{
  "n_layer": 11,
  "d_model": 256,
  "n_experts": 64,
  "experts_per_token": 3,
  "d_expert": 64,
  "d_shared_expert": 0,
  "activation": "swiglu",
  "moe_layers": [1, 2, 3, 4, 5, 6, 7, 8, 9, 10],
  "router_score": "softmax",
  "normalize_top_k": true,
  "routed_scale": 1.73,
  "balance_loss": 0.0108,
  "balance_bias": false,
  "init_std_router": 0.0357,
  "lr_router": 0.00163,
  "vocab_size": 3765,
  "norm": "rmsnorm",
  "norm_eps": 1e-05,
  "tie_embeddings": true,
  "optimizer": "muon_variant",
  "lr": 0.0129,
  "beta1": 0.9,
  "batch_tokens": 131072,
  "seq_len": 768,
  "train_tokens": 403500000,
  "steps": 3079,
  "dataset": "wikipedia_en"
}
Below are experts of layer 8 (counted from 0) of a mixture-of-experts language model. Rows are named router (the router's row for the expert), gate (a neuron's input weights, with its number), up (a neuron's input weights, with its number) and show model dimensions 192-255. Each number is 128 + 32 x the weight over its row's rms, rounded and kept within 0 to 255.
After each expert's rows: "comes after" lists some tokens at least twice as common just before its tokens as in all text. This comes from a sample of Wikipedia text that the model never trained on. Tokens count by the router's weight.

# expert 27
router [142 109 101 115 142 147 181 114 140  87  68 177 167 163  87  95  97 141 166 114 157  98 124  94 118 132 100 128  95  99 100 128 117  97 162 141 141 131  92 100 111 165 101 134 100 169 172 156 169 102 126 199 100 122 147 129 126 157 102  87 126  98  83  80]
gate1 [106 149 110 139 116 151 121 155 130 153 122  66 149 122  97 144 101 146 106 108 133 175  86 138 151 163 145 119 136 154 102 123 154 197 138 130 113 134 149 118 173 138 132 107 116  87 156  82 156  78 156 121 122 145 106  92 166 140 147  94 173 154 190 197]
up1 [ 94  69 103 127 119  87 108 153 126 135  74 113 122  98  90 191 202 151 181 122 149  83 141 151 140 161 128  73 152 168  95 103 155 104 113 106 176 152 151  92 159  84  68 112 166 162 146 118 138 117 117 126 154 158 143 145 146 146 191  88 130 112 142 111]
comes after: ")", "0", " |\n", "\n", "3", "4"

# expert 60
router [ 59 132  97 122 180 111 126 163 155 132  99 141 173 154 113  99 176 156 107 118 107 153 126 173 133 165 183 149 154 102 101  94  59 107 123 103  86 111  98 143 157 161  78 146 148 130 115 129 157 167  67 106 151 145 100 113 133 146 166  87 157 126 113  98]
gate1 [ 47 182  86  84 190 154  70 130 153 130 120 137 151  81 114  83 176 167 123 105 139 194 179 139 134  89  95 119  89 118 222  84  99 122 180 103 147 171 121  93 154 102 116 134 117  83 166  96 140 128  97 129 116 125 121 107 122  99 172 177 127 106 141 138]
up1 [ 94 139 121 108 129  94 158 143 132  76  76  73 178  71  75 112 161 107 160 143 118  72 204  94 125  94 122 174 118 208 116 128 112 158  65  95 207 137 142 142 148 119 115 139 170 135 170 140 131 205 100 132 107 111  91 136 119 113 166 149 127 145 155  95]
comes after: " of", " as", ".", " is", " with", " in"

# expert 3
router [126 165 146 149 122 171 149 101 121 175  95 153 115 163 104  90  70 122 128 144 106 173 137 191 124 208  79 117  96 151 130 106 145 130 153 162  96  79 178 143 140 102  48 142 119 117 178 109 137  95  69  68 152 160  63 124 110 123 103 162 135  90  98 156]
gate1 [126 150  68 107 142 118 118  97 135 165  91 108 110 111 122 107  99 159 158  81 152 114 145 101 189 168 163 108  69 157  88  77 133 152 124 115 134 144 109  81 154 117 131 129  97 176 161 174 136 117  64 124 113 105  99 122 113 125 167 146 169 100 189 148]
up1 [ 60  82 172 142 136 131 128 208 182 114 205 106  93 113 182 137 132 156 138 168 128 114 144 171 170  81 107 130 133 157 155 108  85 130 108 118  77 144 142 131 163  73 136 109 131  94 163 120 149 132 157  91 145 187 102  87 150  64 163 155 179 152 131  94]
comes after: "2", " ", "1", "0", "3", "9"

# expert 50
router [177  79 139 125 170 129 169 138 149 208 167 125 153  74 118 156  67 209 136 144 168 114 102  86  64 120 122  89  60 132 123 107 121 106  94  81  70  86 187  80 119 100 140 198 130  90 123 105 180 104  96 177 122 138 188 125  84 147 179 185  72 134 158 147]
gate0 [ 92 134 115 149 135  58 126 172 135 115 158  41  84 139 163 121  98 182 118 198 128 123 120  78 119 110 169 151  96  86 103  72 119 117  82 163 111 142 131 157 155  80 158 128 125 120  99  75 163 143 175 167 160 116  94 149 168  89 121 144  94 118  77 159]
up0 [184 104 174 185 170 135 102 122 105 134 130 119 113 143 120 138 139 147  98 125 113 141  61 123  86 114 123 105 137 173  83  50  79 123 200 162  80 126 134 119 154 105  66 132 190 111 158  79 205 114 153 153 159 100 107 190 112 185 130 105  70 146 131 122]
comes after: " the", ",", " |", " of", " in", " ("

# expert 1
router [137 158 176 135 132  89 121 213 166 153 111  86  92 115 110 178  78 158 151 114 111 114  97 115 170 148  91 118 147 110 119 133 134  78 190  99 167 138 118  55  78 145 141  97 130 133 107 150 108 119 145 138  82 132 130 154 113 143 132 136 137  93  94 107]
gate1 [111 167 119 192 136 139 149 212 157 139 122 154 110 112 124 106 129 152 108 159 116 145 111 116 139 113 143 169 105 126 147 101 147 140 129 164  86 104 117  76 150 137 160 168 204 126 119 118 114 109 119 158 139  88 145  93  98 169 129  98 147 185 159 114]
up1 [141 228 130 153 142 102  96 146 123 134 126  86 136  25 108 130 162  94 106 124 143 108 121 109 103 130 137 150 118 121 155 199 100 135 124  85  84 194 112 147  99 123 137 134  94 138 153 143 165 162 145  82 100 180 165 171 113  87  98  63  92 144 115  63]
comes after: ",", "s", "ed", "ing", " well", " and"

# expert 8
router [ 98 142 106  75  93 112 103 115 166  99 110  74 155 141  74 139 132  92 181 151 164 112  91 124 181 110 131 131  65  75  96  67 135 125 100 157 130  51  80 142  99 111 117 169 133 147  93 158 122  91 164 131  76 139 111 111 131 136 122 124 151 100  79  40]
gate1 [ 64 211  60 145 154 152 129 152 100 107 134 174 142 148 104 125 103 132  83  90 146 179  98 109 118 189 106 166 102 141 137 110 145 154 116 108 126 147  97 117 122 121  92 155  98  95 177 153 105 132  82 111 106 120 130 105 121 103 121 151 140  97 160 127]
up1 [174 127 155  99 121  92 129 120 159 184  69 152  98 101 129 105 153 143 169 141 101  77 164 143 140 137 140  94 124 152 144 168 105 164 103 175 119 185 131 141 146  87 131 137 120 132 152  82 138 154 142  93 133 139 137 149 105 142 190 130 120 129  80 122]
comes after: " |\n", "\n", ")\n", ".\n", "\n\n", "==\n"

# expert 4
router [ 61  87 144 149 113 141 116 122 129  91 126 163 163  75 121 138  73 148  81 113 184 110  84 159 133  85  95 199 135 127 128 134 154 150 127 134 137 106 109 113 135  71 139  84 120 135 159  69  85 173 106 172  95  98  91  81  49 123 115 141 121 172 125 132]
gate0 [ 62  91 185  72 105 141 162 130 125 100 184 104 118 179 144 143  87 160  99 141 125 118  73  84 145  94 167 144 168  88 100 115 169 100  95 135 156 111  82 143 119 128 108 160 102 158 103  79 139 170 131 130 122 162 152  30 216  81  87 135 116 156 184 128]
up0 [108 116 128 115 119 132 155 118 119 153  77 176 177 140  72 160 137 156 116 154 126 145 118 117 150 144  89 112 178 117 128 153 177 118 128  89  66 115 126 148 145 118 122 161 158  69  71 146 136 140  86 168 110 156 120 128  81 147 114 137  58 156 127 122]
comes after: " B", " L", " H", " R", " W", " D"

# expert 13
router [130 127 144  82 140 125 124 123 182 100 174 125 101 132 123 136 157  62 118 142 190 112 118 144 167 107 131 125  80 136 107 113 142 106 100  86 141 117  81  78 152 129  91  91 150 147  91  95 147 171  65 108 164 175 149 120  82 118 173 119 169 146 114  76]
gate1 [ 70 110  91  81 160 169 124 121 139 147 137 164 138 141 123 124 143  95 124 100 116 137  96 150 126 137 199 184 111 166 129 125 159 108 117 155 157  85 134  65 207 106  93 107 103  73 136 150 109 130 123 173 130 127  59  95 149 176 199 109 148 168 165 156]
up1 [ 65  82 116  82 145 127 128 105 112  76  56 156 109 128 106 112 184  73 157 113 129 115 124 104 142 143 142 172 140 184  99 142 111 111  90  50 157 158 117 104 140 101 169 126 121 121 112 135 160 119 130 147 121 134 144 119 109 106 156  79  74  94  96 122]
comes after: " \"", ".", " Mc", "-", " (", " John"

# expert 26
router [144 167 111 126 111  81 165  97 121  94 135 192  96 180 107  95 118 134 124 120 146  97 112  92 155 102 134 190 152 168  94  54  53 152 103 197 154  44 148 151 124 133 161 186 100 187  86 131  73 126  98 165 137 124 128 124 160 109 111 192 133 171 118 108]
gate0 [ 90 163 130 200 158  74 160 138 137 128  90 125 144 181  88 129  85 134 114 169 168 141 176 108 175  99 117 131 101 192 189  82 138 139 127 157 116  73 181 121 143 142  93 170 103  81  94 134 200 108  75 178 101 142 143 158 154  77  47  80 113 182  78 130]
up0 [150  98 192 121 116 131 148 199 162 187 126  58 120 132 149 198  90 147 114 132 149 151 118 186 165 174 103  41 197  92 104 165 186 102 144 196 181 110 113 129 141 110 145 136 149  91 150 120 165  99 137 138 131 200 100 124  72 190 108  72 107 131 133 151]
comes after: " T", " t", " |", "T", " O", " S"

# expert 51
router [126 146 123 138 147 148 168  68  95 145 142  82 148  95 148 144 184 100  82 124 156 125 177 113  85 135 126 129 124  54 138 108 151 129 142  88  91 162  70 116 169 172 142 110 130 111 164  64 130 125 106 136  94 138 181 149 108 132 143 117 101 195 164 195]
gate0 [100 134 129  55 122 103 135  87 177 147 134 117 139 129 155  95  83 123 101  93  82 127 168 121 189  95 187  45 151 153 135 125 148 179 114 124 116  74 164 117 121 157 118 145  84  91  96 105 168 134 121 147 121 215 132 159 146  98 110  76  86  82 138 177]
up0 [ 81 105 192 154 129 154 166 136 136 161  85  88  72 159 202 120 166 132  91 144 150 175 138 117 173 130 109 102 125  97  98 130 142 159 154 102 158  59  71 108 166 171 149 148 122  97 145 104 151 203 113 159 112  84 168 160 138 113  82 113 137 112 157 151]
comes after: " |", ",", ":", "-", " E", " C"

# expert 9
router [ 90 127 181 126 120  97 157 187 117  97 125  82 121  86 143 122 160 173 108 152 105 131 113 183 107 110 141 131 112 133 120 118 166 140 158  87 181 160 120 122  72  98 143  76 153 129 150 145 155 173 133 151 164 174 148 103 165 123 160 116  84 132 127  84]
gate0 [ 81 176 128  94 171 138 183  94 165 133 204  71 128 154 153 121 113 149 121 209 121 144 155 111 113 124  56 152 140 132 178 116 159 139 138 163 104 194 116 122 143 126  83  95  89 136 106 171 196 159 149 106 140 143 129 120 148 106  37 105 158 143  75  97]
up0 [ 75 153  60 147 104 107 153  82 169 190 200 158 100 130 144  89 113 225 107 130 151 154  91 170 113 134 122 114 113 147 114  91 100 120 143 108 165 161  94  97 147 125 129 173 127 107 139 159 160 141 150  99 109  60 117 146 127 135 133 109 140 164  76 123]
comes after: "-", " the", " in", " f", " of", " F"

# expert 46
router [140  77 155 106 138 185 135 153 134  76  98 145 117 176 116 111  57 155 128  99  64  99 168 159 144 123 178 128 145 115 132 128 174 108 174 121 101 111 170 159 120 133 135 189 123 139 159 121  67 118 109 158 154  94 150 110 133 161 121 122 150 178 115 169]
gate1 [137 145 141  85 177 177 119 179 212 158  96 110 110 159 105 160 145 111 122 141 125 114 115 120 116 179 149  51 117 123 105  98 118 155 101 133 114 145 142 115 143 157 110 142 148  97 152 125 173 118 121 109 142 128  76  94 116 118 150 116 167  74 159 143]
up1 [119 113 187 149 142 118 124 217 161  86 105  97 113 124  87 163 151 112 215 126 110 106 119 173 116 144 160 113  65 138 109 164 139 124 131  62  99 157 162 136 143  77 127 133 127 120 158  94 126 133  95 136 143 159 163 150 103  49 125 156  90 136 119 100]
comes after: " |", "|", ":", ",", ";", " in"

# expert 54
router [144  82  56 104  88  92 160 176 166 203 117 104 101 105 112 184 128 155 152 134 126 161 180 132 128 124 120  85 117 114  63 120  72 142  95 134 104  64 140 151 204 114 100 110  97  91 170  76 111 198 119  49 120 136 127 178 146 133 122 126 152 142 114 110]
gate0 [114 128 201 120 126  73 195 140 145 115 139  95 116 146 116 158  83 102 106 122 176 121 126 123 162 118  79 125 129 123 191  79 115 136 127 190 129 106 159  79 108 142 127 126 108 169 128 119 140 143 137  78 152  95 137 142 113  90 100 118  73 141 167 158]
up0 [174 100 144 148  72 169 182 201 149  98 150  91 122 151 161  78 127 155  68 145 148 156 164 196 111 169 180  94 135 103 138 124 102 103 160 171 141 149 144 118 137  98  87 126 104 156 179 109 112 118 120 132 128  76 144 136  87  96  79  88 109 151 106 152]
comes after: " a", " the", " of", " is", " and", " with"

# expert 2
router [ 74 119  78 105 145 105 187 121 165  72 147 125 123  96 150 149 134 162 189 195 182  70 171 155  86 143 170 129 145 105 107 124 169 167 109 120 123  72 140 100 105 155 117  84 137  79 125 139 166  66  86 207 128  74  86 132 151 193 153 202 172 175 145 129]
gate0 [ 75 135 107 121 150 119 119  51 211 126 123 123 138  90 171 139 109 159  53 119  92 175 107 105 158 147 171 130 169 104 173 178 158 155 139 112  87 114 113 122 114 124  80 135  32 117  97 165 187 132 110  98 114 123 179 130 210 117 138 107 123 118 131 128]
up0 [ 92 119 138 148  88 104 115  97 169 119 130  27 106 161 164 150 132 195 150 176 182 159  80 152 108 157 159 154 149 120 122 123 182  73 122 137 118  77  88 105 101 142 121 189 154  97 123 106 167 100  90 127 107 104 155 131 160 163  70  67 125 144 121 148]
comes after: " the", " of", " The", " a", " V", " C"

# expert 44
router [108 156 134 120 115 118 140  73 138 179 137 102  65 113  89  63 136 138  91 121 106 107  85 132  98 143 174 120  73 180 127 109 163 125 156  71 177 149 121  90 149 139 142  84 132  91 144  93 177 141 132 166 168 155 157 104 127 157 168 176 146 151 124 138]
gate0 [ 72 120  81 128 112 147 132 132 158 147 181  83 138 165 158  86 101 173  92 110 159  76 100 106 154  70 146 127 148 113 113 126 168 116 140 146 142 108 153 194 147 178 121 147  73 172  68  96 204 158 119 170  90 148 123 139 204 115 143 138 110 122  68 184]
up0 [100  74 116  47 113 163 188 186 101 126 191 116 127 156 191  70 136 132 110 152 159 142  99  98 175 102 138  86 143 124 124 110 125 137 133  86 108 130 123 149 162 133 139 140 129 163  96 146 119 185 103 153 141 142  54 110 136 100 107 113 107 112  53 125]
comes after: " (", " |", ",", " \"", "-", " the"